config.yaml
normalize_top_k: false
optimizer: "soap_variant"
max_steps: 4106
Below are experts of layer 4 (counted from 0) of a mixture-of-experts language model. Rows are named router (the router's row for the expert), up (a neuron's input weights, with its number) and show model dimensions 0-127. Each number is 128 + 32 x the weight over its row's rms, rounded and kept within 0 to 255. Numbers have three digits each.
After each expert's rows: a language model's description of what the expert responds to. This comes from a sample of Wikipedia text that the model never trained on.

# expert 4
router:118169156041140086140111195095178160120100112141091109201184120076149120183152085203148083121195118126113137141091134085132102127077147159151113153100186106142149116147110112126089110128124143143064149130104116107166114108120107109159126196153176108183116081120093157178140153145106078096132131121126128132136129135150128099094138095058121127129110132145154132098095098176066088109140
up0:087159109157064095132154130141128102100110131161130101103115103117133123096070083087103122178166171164124091178131153025120064099162117068161200072144129127131136207139146141135161126081117165193137088094100164066136156148117115115142099087130128092160073075085136140134144106107169115134132122152079152140137126059054113129176124080159157080105124102081153149210135093097155140155128
up1:176126121063136127115171107152126126119143089175115070144129097135162129096184170073093168152150160090130137116098167112136097145081136095185137091154125127130178089106129157133179062105130114117057150125122123136085156113119074139118132156097133130186090053126161147095106105164136147144160180127146139114148153122165085110109163129144118109152132059121135117098146094127134151167126
up2:071192128087083139114141183143150134123148152122144098158153088078178140155147079097163124136156135087127117142138148125124122114115099118123119171100096059136160189169133122113103079123156101120186126174143167133088204135177148162120123130116166110147123135164057098094145098145098151081185128182100138066146177138046139121134054139147157128110154083124158154215140088103121127135059
up3:154091139158052147138107172184158147125110171118139155157144102112113108134136141109137096078126087125112113058140123160149122127146124119106131100083126126149138140096152089101095125064103203158117134097077107084084137178126073104117137095079183148175123158124147144141143142142090120086158135044156100168146149081102143113147154169157137108149072084163120105122092069156129129104135
up4:063133168104106150194153131088171117122101175154111097134142090073171080095113098143142130085166159150096175177188103113120116098105106096104103157089147093158089125092144143167078126170123114178150154099119098102140100118140066113115142160139151125139178124076179171173093118144167095175149144105073120058166110118133088078142185065163108144150091105152139149086092122153118115094128
Description: Articles and adverb endings. Articles and quantity words after verbs or prepositions, such as a, an, more, very, one, plus adverb suffixes like -ly, -ically, -ently.

# expert 8
router:084067168093130069129091156108164144081086134171127144158123134091158068176082110123142090132136173112161113076134135132115149121130147161116120107135132105108161154080102144114121149113123086151097121134111083108108097125089081131089135180103122096124087087116077133132101166138160139073101135111037110112073120142112123120117109128140112137180062122178155175090115125112090110102159
up0:097130149153158074231111200148156151079164095100115139165145100082091112131130134211161101143129155180163079117086096086082137137139131097124019170086185138151120075087097190138174148129154112126131137125121104094115140145102095152156178186135151086102121071126118126145106145142129118176107153130097193161116142140239095138161132156087154130068114156103145130104123128171123151134154
up1:122099151101153130137105136155176116128094149111125183158154123166125095146151092159147183102146137166163139146111121128108131103139148144212076182071126057111100126170091122104130074168123086164148105114066043167125138068079152116111124155182127112136142113191097129131150155148136084053167148124175052122105130106120183200129151158111125087133144190120133140148145136164117167120119
up2:114053139095079146139143165174111118083204131127168169155086137160106053145095111130085095176092164101137121154166192142129115206127098140110080099121129133068200125116108179134186104144152131167146085117173134093141112145121076156105136088102118104087064053144129098186215150160190121134145098099051136170131082175097139140150153140079151112139150077103149168168141126110128093103141
up3:097179064085174137166129120184118151044138109179125129137134137140137089088152134160124121115080117163110082127144177120111080164160098090130057142165118177106132077127201117135114090128083071118188116170150147172091130121145125155138133051065125108108138156061126104084136130086116124157092102188093062123128115091136110111152156131110138138113203130124127094110122141120126139174114
up4:061213111123133158113105114084125150144156161071137120103124111087100120177054123097095128123166091120149070097127127126145133125129144166083163139149175083125127119149135128152135140132134159175118075144129123187109169080132191210125105095132173122111123128142150198083141163146162153126165140085079169139113173131113127151159127116129101171132165078133138184092107108113119128149139
Description: Fragments after capital letters. Word pieces right after a single capital letter like B or P, such as ang, ā, ad, plus common nouns like Boy, Dog, Tiger.

# expert 6
router:119128110152109139073121129136134151079102094150209141108103149097159103173159063145070156064122117125207170134126156080217122105143156122117191033181131169124173169147199113104103075113109151147141158170144148136089160104154080155053117149183101113127113127116157082100166150103104100119153163148118101139060137110119184136136127067167124146115149156153185134142216165078154069116120
up0:137161112153161159133123098080150136155138150143128130204175147140107089160069147102152116112117078062184159099094118121111151118114142150152169202103123199162069097161187131136131047120158122125118166146111115091142112142127166123148156114132147127151096136141122119146138106110077094126082132169106168080106107148097150079118115096186128179112132131096111150147149120138106123093122
up1:064144100113119098167200112094154109125144095135128162113151111094137141091125110137170155168125134114095108154133134111103119148126160152116126095143127132061131098139137200154131125141173162126083108091061110135112083162128169118177109133125087145113179143135157080135136117046147129128106096143134132082151184213217092156153144067158131176125131096180102110101131179170091158150122
up2:098183154125159150111086165116117148203117124141181134159162173051137091093067081086115164116061154150172135176219075097117112157127124141111135152127139076174131065123071157132141194130143139161112071110177139133129097136105113111139138141147147145176159116229149075058136060150160121122101129084070079125132134121137139162165153082148119168133136165102126096183165121179103178112112
up3:171137132118122100113115166150112073148074070164191183126062173061123134096115129130170105117147121123127113128139145134112110117100086185115156148127183112087153110115140152109189125111183128093129134154109164114138114172128144105124123122097106077177070097132140126135114153112104089091096143109133125116147146173114175159126151154159074145159147093144128129155112183175094179133132
up4:103118149122160135169109128159098100125146152115121122151087119133129140106149126088173096177143123095136107094119151113161075205166152138083121136174104063086178098122108109135113115139119081098055099129067093136126154081112074158118136155137111142086110096136092095139170144191130154119079086235119149129116104116066146070133134144075093060130161086194166144159156098119154098111160
Description: Birth years and names. Digits completing years after "1" in infobox birth dates and boxing records, such as 1'992', plus pieces of foreign names and film genres.

# expert 0
router:157145149083141132144133163112155106068081148144144129158126111123189153189137133163060120124149067127153139135118093142148095137110142140155113120153115152112128162100131043052158156165199129123113116126098168119171137174117126176091144127163170086150159108092123120115130161178119080110114160106103165121085164147155180120121097081121132155128119122152196128184164075079066116125122
up0:182101144175080046178141120075142135154110121198162130107120110112117125185093154142145150113158138071123153106124163128148163097095119116031134211120141126116113091162153142092116135127200051164173147142127057162130145125130093103126170108084031123078102083079125136155141163057127167141168088132146160109119057079071105117096115089132125086063098176128162143131115106161146121128097
up1:137145128138168101112136094146159070115128191165150175153157158148163131173138125199091152089104169154135121092166130149141209131155085151169168137104122180103171141194117157131072102126180152120221174170129073113136127101149116107109099157125130092128108154133169121196085125098103141161152142175150173135093132133126135121139124128104125093101072121147142168151155169149157147125183
up2:163149103166075130107134102092070091042169119086154080129074086115151132152173128083163118114148106106153106102088132159126117105117075095127123062155090076080108159118159126133086099080075128115118173153111140146130136127086081171122140118184129099137141089057140121161108100123102090098107150182161106107098055089120182106137153074133116106157159138131132074063135094103205153113107
up3:118135093102153128147075175101101104104132136189130140100131142138141108080101120139159101128086157158117210159081170135164114158125140114112130128141153117116102187098133148187158158168084149121126138142164135127136138131061117105059117153176138091140069157089113176098068092159118146093080171136073106123101055078165085065159154152127126111081093170163138127087147123110100088098135
up4:146106156148112140136110175106132175071142165186179087152172196108160108128086129163054122158138098152144089145151084148120131100096100163128185162116132118130100125125122136068116152130141109067119191161127173124116134149099103150119090122142139159122123126136144158148146132063096139093096151143123172151064119132112138048165120092102144100102167100096134103155144082077147131151148
Description: Table and list structure. Pipe separators and empty cells in Wikipedia tables, line breaks, and section heading markers such as ==, ===, and "- Died:" infobox fields.

# expert 11
router:117178159124156094128149113076169185090120116169142173132132085179142163126187116147093117081138154107174156099172131124197176167118146146130102132180124116152155159158119134088161098182154061104102168183149102119168067107121126106064099148142169129075119104088121120075181104099090063143121098100130115149084154142145171129058119110103088129116134143177174176193137149106126116134119
up0:197142097111161093158113152131117179142129107153159092172111069133166140155109141106084105131132082065158126067189055141141134199204171138139202132162100098163095129153178155114184054166132104104056113105140144152104121136138155151163146101106072128138110105104150134170139164137101041129092098096049082112119215125097120208189108162183093154112117162158146135096133088164105143117054
up1:120144179147139159142110164112084135175124109154173139144116048138163106116158125188143093109107174107097149164111198092108125120131116102053090099129148163103167122147140132108176057149140109096127169114186112140138123126116124103137164157092095130122147171145140144128063076155079167117132150152130095153152143088138098074104173105074095059155092149155137121122124153092087186148140
up2:142135114105092136135195083162125187174110061126133109110163138125075162135142093135121116140117144101125150046114138144095167145099103141186083139111108139128146161151097149160119137162135153191149133103207062075100157135098179121102125118115175157138079104051109163095107148152125094072168131067135136150100136129115113077143109102132100119132113113134135133135187110134110137107141
up3:170143090110134137108119125165148156129137097165138152123184140138152099146144153098075161098145113140096160074121131186067125118125146078082120130034110183115073161100186116121173072094119136224088164144135133128110194088096151140139139095139064160136118102059094183113129150091154127104128128126132148141171116136148128145171169132091112169108128167147155148162108194129143132089099
up4:121122159154146102190097155176079083144066111136163179101139098148142114074147142050130113144188110089126064155102149126184102198064181159197127092138150101111097106136135149154179088141146088110101154162100116053092139082079163113153170145119040138114091060068100066104136186107121147135120182170113184159105096129153093128132130120140132189124194123138132123185077192147130112096101
Description: Place and census text. Words in gazetteer articles on towns and villages, such as census, settlement, municipality, Beach, and paragraph starts after place headings.

# expert 3
router:147175170076147101106132161080135100135120144197133117168127041129122061135138102103136112107139156129200176128096138093126108189143138128123124140162103132130108157157128112132128103107137102158104116175103116148140111034124137193111212154117138066150102086106075100153182129107081077095074088120121099144148168169141107142111103086088093108187154115113136153150105124104125118077142
up0:112223142117130122131098121124179177085095106091068117129178150083116084161139120090143162101195130089199083161087151154136144110151123183140179094133147132114193134103119151131087143121155185146163143116093077055164141169098108137113064130141152186086134100128128192120148103137122132136140114142090095130128129136117124079043144043130142120137135179127130167129120122081143075086113
up1:161125142100080143139149081178066142114089084177144097170147164078120147152124157108096134154135105163152159129073159172100129127132122134077130147049119148034071193125123161085173150117156125169066130089117087101139149163140089136116222113070108134164145103177111145088147160116123144163100116112111149101145144118106082187116073138143136136085106105149168097089143161064116097111147
up2:124189080150117143106151093093140117155099148072126118105112154096162083098165149092139168063112139095215197073146167138094082146131159155126086095134111109145114124125161100176119084164149116137144156190116156136133081068125118126124169091129141137075163095141129031113167109145134119156149079174134107154117180170149135163042127130112144129085153183114110103123185123128123096142137
up3:081183112118168092131133174162087145105113079091160136142121112039089134171133177089142108148130062134123086088094169115154200156088072125157142137099149140068142100138139115154170143154175200192101111060159120119142111142103143166099193126146200137112077066079122133136159104132119138149130153164156149128114076093047143114118082141164153120174125170140150145168164112141074142125135
up4:087095106109155097121137149122143133108066125141097135128127122162074138124107166120120145140139083138120095154184131045132135111138148134090151138120123084171103098169137134136146129165130114235138072101130072112116134144149116085113187097141148125096145122158095158106079143081165145149095174128172081098123108113165099134161107079142142184116147181085138103068148108128129154107136
Description: Foreign-name word starts. First pieces of German, Latin and other foreign names and terms, often after von, of the or an open bracket, such as Bach, Ge, Sec.

# expert 7
router:144118152111224106141086128131108097149121166200127171156148139136158131130162102142064149075165176180161147109106183111180181080101095142129118118158239192113169159127128123080096101129131098096163159121113157105147163164175071109099116115115147098139124104148157106149182137195088157072178147131092133129104112098132150071147144142104107202109118161161144166165113103051131116124155
up0:123159108082089145150163097152159111149111159108159138117126153100168090140129144108102126094136127069122114110128117179132105120119092135093106087135121091058076113078109181080100106111147133108106101168092104088122131134137140160115133125125070125101066158134200123123145191124196109072138167113100227121104153104093163155148147178081125148109135089138119115044072158123130109079104
up1:127166121110119123126118150125143123192141141110118096091104085085106084085150107132145073107119103147138146125112117152124155101127115094098165102189112158141174131226167103105139078178113138159090114099153178207121134178100105115084085111081114187199106072130121122127153136080135081168174116165091152181137120180186145095134155073108127159125115129160154102163119104146126114095081
up2:095139150100098153156151053130078130111072119114088133095135139094114135168165078091128190127109139119118098132125156110137138101116096150172073137134099163108139133111099146168132145144119196176140119129139137127121188154104106096087116126172161131092116201089143137088093096111087146154093169143063104082092158162140185130135124147122163129131115176165152144195158093145119106097184
up3:090097130135111084105098109120108185110130080155116129123142053175126096130221119172050122079095178116103117111150123108103150124101132082119165102155118110128104106074154094093167105145094155159117142150169144143126122073080086171075135037145174120163111149143134112097123084150145112125121200082113119175110144136141160139136179131113123069075175105114151096127120116149123137137149
up4:087121127186174135117111127110068064123117118195127121173109131151107101119095113159178185098145167177098169132132159195122146175068144113118104078092154131108132110164095121066103118110096207093063116179075094166109131126151147173097114098154111045143151134125122147126108149132117116142081122123131134121145152102118141148162103108126098138071098058125122142100164157069119131159139
Description: Units, table numbers, military. Measurement units, pipes and numbers in stats tables, and ship, aircraft and military words, such as m |, kg (, yards, MP, Captain.

# expert 10
router:114143171079121050127103152133168188117168125147174082096163142137169097116131127076131122111171168117164125067078162095165079152085167098131121091156175113133133197118175129086108063180146114157111155188091160058172157146128045169115160134131123136121153123089123118064141169123100123056146166120123116156081175143126151106124167136133128165053112121102175144153106179108141114094123
up0:122104149091089109085105109104096126149135105082161133152080162120100130101101157169137142150139154126159105142111095037162065115187108051155169159131110131121144140081063062172145172104158121169136150100166117147147100208127141158118126133185171159114112121098111132120124169125091174158190123130118168134148122098124129141102120149138111088101159108127101119129085180145116120137089
up1:141112135153124131115074145054108130134128146126114157097124120112103141136139081154130178103120135083097072159184122120112135131084127093082074094206109161161031135142080166109091128093102083164068073124173159157143113155110124166147140159211166158132098111175159129128130093115136120137129177133138135136110150091159144182096104126144111145142149167146097147136066126160149066076136
up2:117142153070103120114168086088145166135169151215152079140182143156148130107157108088120116090178157092124091124073144123124121111152152178150115133158123119090080184118129097169164149158133091127160093108093143146188139160100132115145129114120146110125131114134119077088181177125165116127091133078115090138143145099171172148149125144076105090211109049143164141170171184122144124140113
up3:099166150095120137151139124119106127066137146146135117138102080125163073167115137141056144159096136094144131122094105109176148149110119176116140146094180159173121134117122160120210168142118109134181099118143155097126158076158119107074157129128096100160092079118147096168138167127163071175113063111092117110062121109111103138179160135115132142140133119157128193106160127107126093097083
up4:115140159174070119099123166147155128109082108125146149146168124102114130160171129100110079145188174157115107127132174149086128095036090132122147129047173148191117120131119096117098148133138115129207141143119137114151154168183115172097117172101108095143183105144098174130126128124107137085093057150097142132101108094158079067109157119061150116108071142060092160115174100098171178170133
Description: Mid-word continuations. Middle or final pieces of long or foreign words and names, such as Ag-ents, he-ating, Lillestr-øm, Ranj-ith, often in lists and tables.

# expert 13
router:111167134126178149114121154164100109037092052145125133141070142146208094166131092150101145107116125180147115101118100167163085138111123110167146139121197151142085180119089110059186116132123136081125209086126175088126126152097133156122162124142136120114135123107127141097121155128033113144132112131087092091079100122172167160115205179078130126108057111120153129161135180067107046132154
up0:108128120121112097141076100124045175128132135091078150113125104136108108170140133130154095174153094158042086101134109114157132121121096154127154170116138132161084100143148160137157115172131214149129206089145137185161080121129144134120124116165189149048146068180118126132125120117092097128147140138106134083081103059141103098088094150147097146077144080173124137139128052160135114108111
up1:158131150129131109148095159146046061153121137161142155148102133154200142141126083131125158111137126158157152155166170160082092113105164173158140123172057109141143147089139067102120130141162122102093125158146105084125115183136146135152143149152129126132058145176101100147166154149065095112170121157169131147170043050142122155152173117153167148096116172145146132122125108122092142069112
up2:176149100116142083146127128145153126163168109139104145146159115128156093123086068090118104107144154145095143146128218118122161183150105146137136110118080155154174150141118111161181116141127163099068139159176119136112165169092138117161114112141138169162127062124122113134142092104045185152184174071151116113109139177124131167147131163132059147107099146143140117152109175166100120115188
up3:063169066124095134121127086095154144108072125107076190151093112114122063103088100148162131177107202158127187150120128150135137157126089090196106095125106120163191141159138119136138144080124144085122151100069217112151114136122118122130069109151155150108149117153142167142127100128141096167145133095161150101089127123141121181060104146165085090210114100116130125112102116131095073135120
up4:118096066130092112166085169124097091102042078155196131121126174136109149173083051164129111135146129132082159123114105165172180088078075131149120113119139125106159212160097107133137141144149117148193098137120148107120101139080114155131122182144165089100066162070135146178143113213100161097107137169129086157083138131121134122098128140096113123110101128112136150160047159112083112186121
Description: Digits in scores and dates. Single digits in match scores, dates and year ranges, such as 6–4, 0-1, 1967, and words like following and final.

# expert 5
router:072185132078117159128134179153148194068073053130121123138137096058155099120101124130205069084142090097148114102116129111176123107089154158135188115144074120085150132101137095104131173115176132163137095154113164142128086124133064117064206163136154114148144098133103125103135203151182130138093123134075156104076181177137139107077110073117087150178120175034172207110155093117106102119137
up0:139163168158201106212138180159168142147094128158092138158100111067170116114143112196132165101117144142157202135073108115143157198085147084117168150128145063155121172103114137118064127148150139105109135157154125168182128185105105099086108161116137142114128078107171161155063128139099128129151124182117171214107110087177150075090102166135158157135114153118127164133105114096111121119127
up1:106087145099119158099134126117155188089104143140120112133178152121148134121122134101121142111182088149107135109115131110076122096113066076181161035201144191137149147165166095148117117132036108140096179187120150093152042185113138114107128105071182138069083134083133091192152154118107074125192134111111101129119192139137144114139087113104164104128129120134124114156120113130156098129185
up2:166141085147145106084086169111116162110131104147152063127114143100092108152116106148128148203151157096111147131160110182115102085103112085145064163157128077146161137106115141135091124129140160120115113207240116137138092144114102157134093098118189127056088179125087142079160133119126143137128107240095147151090051118110196093086107149107115151095092128113190138101140139160082111158155
up3:135108109126064119127133128066166153106092082108098122173151127169075152129119141140137091074128134122094145033161146121169170116107132167186181159154131167129115180130130154096108147106122162097139122118100139180140136118172112115104129200135102134130122084048159160168143134155148139134166154134129091064132119125106150163189082131090160082143111108138121131118182105077136143120078
up4:216120062154132094118075134148129109145099085119136080216107119142114092151139090103118181130155094145120063110118142103098183224089179121176127180091144155115142135114126090153106111129166108138121124132088150166054108202191165091147199155118098090076178081139164069136164062186107128138138198105088065119130095098097158150127081185136173094153087157136107126059152104131165112101160
Description: Paragraph breaks, media nouns. Double line breaks before headings or new paragraphs, plus nouns on albums, films and shows, such as television, EP, drama, life.

# expert 9
router:081186166118167091145091140114151101090091133117155191123139127137206111147204097126062120098153147134147127105112124098148167156139151105128096139153147150160118174122125137112127117171139127192087151173070070085164098102097074144120134150156125098080112112116091100134131117147072049030113121125100139173108144163136168120136128095093095138033150146213187110123084147122083095129117
up0:142143114123109112126134108096080103112148137200141156133131137111105170123183179127142182089115181157179151149070131204147136120060182148094140141147162138111214142059000112114167152161089171137128131127160135166102108218138127124126152154130091156137152144105115191121177170176136194124150129118097108074158127129076111085123152187125133079112156066134143110195194107132166116094110
up1:054137128094133093097112154107121154178138165131114084117123120126190113126208162136093132087162075156151084069140121119144120100191118173135159107115134157148169156087124133120108166088129104182167127101040096161111120178136130176160117128114112150177106161074121137110182123103146165100122105118080173149147166135104130163119147141085128090102123178120157144191129131139058102109120
up2:115109135098119113137124128130136074164153113129104121091215155148075124113112143084088140138056122130140121161172080081132143131147089100158110104051119127173093103137097122123162127105217149163122140099142105187103148151144146134114102148151111128109139116184070172139170118114135124143088163088055125126116102122142088126131080118171133115077168167128098126066126142138112080130087
up3:101144084158129125160081124115166058100077121143067143145070078146124073157098088101061133201123155162181149102108106208136114153186095102146089155145085165158041142095103110101178155200122079103089116149095118040128189172049167124162184168085142120124173141085122082043130118160122172139104088130093164090129155131127114182110169074154112108132161095125135125174098187110138161068165
up4:131107123130152089136183187181166135098106119132123133165112086069093125075087160091142077099160084154156172046043094132142124181168085124155126111103137130074195127203135092113191139142157134188051122144135112129114117127141134138142159090089132064115108112128116172161153119133113170170101151068114131144147108133121141157084155128126123160099156110120103108078104132107147098151130
Description: Science and medical text. Word endings and terms in medical, chemical and math prose, such as treatment, cells, syndrome, mathbb, -ing, -ation.

# expert 14
router:117142146107147174192155145109153125146110102117113080139152146128184097191155154137110133149112119188162100125094131094142106111024155166161103109085147112156110123063111145128105139153174142166130140164077189075111137152115130137084147115116175117160091114163112182144144176135119138126125158177152181121050135070097117139146170172062178151090157139175168204121114152144102027116157
up0:184115156084144097163153138123130125124150191072135138142174095076125123164135170088118137111127099111144132122121087132110151159169042077112176143120138056108187072192188083150129118185144080137114105097098131106140152133088180177173157090114110130165140172173135154134105155092114150088141089150068161117127126110054152086126131164085156107141148075095132140158100103102143126096072
up1:141161132151119129036150152109176182188110127113124111142172202125080139101128122084126085176128120110141113172192146180111122131111171123177158072162087134184148157108153167159125108139070121131130134200128126105154096128069139106122085113130188139059164120113072161078171098127142120108122105120084162096146085158162127192116158111065063142137130227146163146162121124113170060127119
up2:116172158117105091119125147116146091143136134079154146115090130169090140120155122165090064148140117138126120174118128120151114130108180114118145175155137091113184140088088185085179093111120161075100106217191148143160153114176184115102123097076154119149120135129111194071101108056143146171173152141160102106134157122151131144129107088114077194135206214110149139104127086157106127174168
up3:101145108181215183129145098156099107138178144143157107134132138081084151096127101171159110129094088120099173084138148128090108062108125138156132083114134132118153133079127120099124156109085086174082103160070173117142109138098130116133070171082170144167142106149123132104102140199164150191068120129160179141121154186139100115082119085108089133112183129097103071178127085178135104164150
up4:108135107160095154143122159163091148135102080079120153128076164147106148113095093126148101116151101070103132151117152201198065117150096067101166139137173152122114202170074136122064131143092178154104138120194151145084096114140118112132075072146154149136118146137114155136096092118135108161116138153133074098106171144151122141197118122145096164109168133166121111064152133096163049110106
Description: Sports teams and leagues. Sports team names, leagues, and game vocabulary in season and player articles, such as NBA, Lions, Avalanche, 49ers, offensive.

# expert 1
router:142205136109110097055140148143116203069163105187154072150174106087125080138134143132117090134168116164123119120083134068167058122157128144148121083164149109103158159070127083127159142151145059120087127134174173079111137124113121181151166124101213115164100135122128146085180131153146125120106157119104147119092144127136117110107099097106185173118127136160162201146161134123120077167135
up0:150143140160148071115154136109159147115147186113143102137077131162143163147140141156093098106128082164187163137085086174134076133162137171182148088181117169105113160083103133108142148139096121145062143141161158086152155180092133170132099121160176143158148209124169050108116178167106116110093123135088133134107139200151086117163108110166127143113149195123142145114154121126134172161147
up1:076139147141118174093109116108152066161170085116109118156149157141116105101135108102104134066106080133103078153105180069122094067160138062095075134078100151106080117120126145158090146112134107171060115096129141080087156170107145102075130108153129162193092130169100150126138171125133150100148072130140173126162105124130185144159124144151139071151115117147123110134157087090111100091153
up2:163079128152148119111230158156104137170160135060122132118156167098122045134157125158087055077086103135149081153142121144141116079174141165094093119139078132141151164141143146111097160188107122116104089110140153092133120104109051137113104121123126110132061122150123134136104164089073159134103158163126133133042098141124166134066159170114125142095109089118131119104085139041127106182102
up3:088156102095148112117068129129140142104143117170123160116106072127122098151143124141114054124108063157106085117105123081113156144117078209164078119134169165090107125106146161146145077081106065138133107127136107187137124111135069199097203114141136132113129154151148166100138133123125107146119144089165105113139166174121075104144117083134147157132066151123126170112081171110073081129115
up4:130118151115154124075079149148133155169100095131195145166132122130133121156147122061130117124161085103183112176166143079180133087080101152146122132150150153165104137110134082082101121187130147090183113114098120071121108089159120157122165153168223162186088128091065050115128141091133118127089113092121134093136126153081148199144162144124142116065135149109161129175118218062159123155127
Description: Biography roles and ordinals. Role and rank words in biographies and table cells, such as chairman, was appointed, 1st, third, served as, one of.

# expert 15
router:118185137161111146102113168120180161051130142139144123127137131145100124104146117124076104101149170139137188098117157129146091145106130122113130086207172166124057154164146126080173096159105105094105096137128179172148093155137084142065133122073098090105092098121186126096167190145122061126143134152056151107070123068094134164156153155087093124131153138147173153157114148082110099114119
up0:114115145081170090082113127129124117087095111178128143144162093187140133160187106108128129064091110129135131133137157108138074124153130138125162128125104133093096137149092133154121087136116107179078120159197106150145136157165094138112157125123170154114111144072134173117166135106112110116142170129112096164123108165168165147090087200127095172180144070200148155083131159112120148132212
up1:139135111095172153190127187058145145162128161151098114103100138097152092148196113152124133142120187112174168128105116111152107084083113080111122102147124108149125122178167116115101074144172091126173098079102131057079121174173118095094161108133171130138108162175179140098111156096170074090154142128129132170153079109150159199090138072079132161129141151078173126117090149131181112120138
up2:130154145094161095125127084116139142144169153187108137131120101060164101164113136128106149146148085140148163184105175134135098118104190148134147142115136103182093190137088125199153143118177169108145128159123076129102123103114114186169107102145164121101143138124118131118088096143113102087090152105100110125104170165143114099169177120143148163143147175123135140097174155122072075179095
up3:143109099142118098132065193090157059129049165102139150133217101091103114125117108136179088159184103139131169113088142078132062165103091110144144167105154108137131147088104082115139104163128062083131107135143175163075046070175141207077144136097141094111143130164085124157175155143137113166111153109139113184104134139152116119089124184078137133150170094098147170098057113122107088132104
up4:181113072107119121170105153098157122072138176118097144168094153075138143132146074152150136193153101137124133150143143130153132149148086123140090170107115149172097113100151123089136129156092165172150119166175146113112157056162093158091141151136137126136097081174133157107156170226115111198159096067157144154093052133122061182102106121151140108159151181111136097081117165150161097062159
Description: Name and word endings. Middle or final pieces of names and words, often after L or Sh, such as Lath-rop, gre-be, Lem-mon, and line breaks in lists.

# expert 2
router:107070174090130063124143131089151127087106140151126134206179149137151137176148100183120075132181179182151155101109159178171156144089177125190106114139179159139102121171167154114094144115085111114092140171147116096183086096082124100103155168137134117156080094159108121117163144142076058100114092124140118172102090106112179153118206156105089112146106114129150158126112146125111110111188
up0:157161167142212117083126193115127112114105110138077172179111106119139139146129114148135161124153163054148112170193126109118149057117118119095081143113144121164125145096062098091102104132163141129074134148153175140097101162165136051176153111097175098086110094170124141125108177111085109127162154127146118103153068111038094145084125154126169160159067136157133113152139150121104129129104
up1:077098162188075104103112160098214176117150125127172149133132155153183170135189171088134110121108188086111137193123156137221116153107128131124151136117134132158135133086168111048168186139121126128098131139159091104136198113123124091044121195131103101102091137152106076138190158126168193094126103151151098098113130117101193115083117140120183106167076120141127132130136145107132141139037
up2:082126082160162139124132135159179062133073120131129152132113113152132098167098131080114138167113107121132146095140173130129083119145100111139159133132151067165136127108172165155142098096133130150105121123129162109145183129074139102166130132098062151124123157139100116163094152163125166134192133175111157158176112131131123105147134130134131115130157141130150168138131097146129081063153
up3:159130109134169140071134084146099113114089171130154119080186145124162103127124109123148150089129206144123107133103174116130120129087189100155164108116142123153142126097171107116111092146126060146133154141063040093055107152170136143116070124079119089087134168125143128147162122131130063107143168173146173144124148107109137144102107112143145153131158080129131142079074131116151150160124
up4:156111128121130175171186094156137128160135148157182122114115118124153099153149121113150099132124136083121158124086111129132110110150139107123146119154106129094185118069193114160128140128131092138120130150097123121171108192185102163095092134156163143161168076093047143133169117174150136152156134161149060117178163141161191091199111108101142106130123109134137110140058135135120141108130
Description: Sentence-ending punctuation. Word endings fused with final periods or closing quotes at sentence end, like s., ing., ".; also closing parentheses and digits inside numbers.

# expert 12
router:075101123137133101117106111103142130100095116119170132089116063157152123173126106107130116111125186123118132130106130133159129107069151106074133109131199091164082162133125090048188125192120113153103137144118138112147138123123133128022153171145155080114107075113166132087173165116121109048118150122098114129040151086086130114153146120161140136140120113154119135138169160064092074073142
up0:130135180196144094086175165146154175124112118155088119124120120176127121136163116147095132101115152164102130113133121175136101185105119105158145082112164155162049141098142168115140113108106083127130148141179127146122141119088132129097099118166143157139148170128086063079139130186124098171166169134092083138081081133150184121132160184119087174139135124117118167158130169194100089157156
up1:110176151133139162134102151137161173174135062168091055128180208166120110125141133152109096120127145152072094078102193147139081156140112166131080116122156092110048105101134129136124124085082111100107133112104180051112096126141105138107144121073126161129133121186122184145136121172172173132135180156108116112094142102085135163172138126101124120149172180126128170165116154097128139125087
up2:164158114140083138145129073119134083150115169158170152156169072131165127122139146146101136138116120104171124130136165100117096170154130171131134108135093124060146177076144132154064073148145122122119107124128089059129176165173102148134116083102124141081149144111105150162076088117175083097123182139133157125144194113099121135116090115115124127105141159128148096181067072081139158169084
up3:115179165188116118122074141133094165138105158110114126078154123122149106169111096083120148100109119134091159156090106104111121106132108136097091150156134144148139164154123152071122125140131140156190107133110106103116157184066118169124217072207145212128147116064140079109177182109138135084146203132076136149096176123100108135125066140168119128092170125154131127142132110122158168145098
up4:120165121107135132145077101106083087098122157129177109127155074110165104115124088139123172106140125098123100100104047128123129065082079174097163128116153177119140138113128180136131077170127136145139145132124047132113167121121114112124208140133081136096086162100144106195137109082143084091175177175091169164129113121112151072128099117141161076151151134189143137171084120225157125118116
Description: Commas and conjunctions. Commas, semicolons, and "and" joining list items or ending introductory phrases, often fused with the next capital letter, as in ", S" or "and G".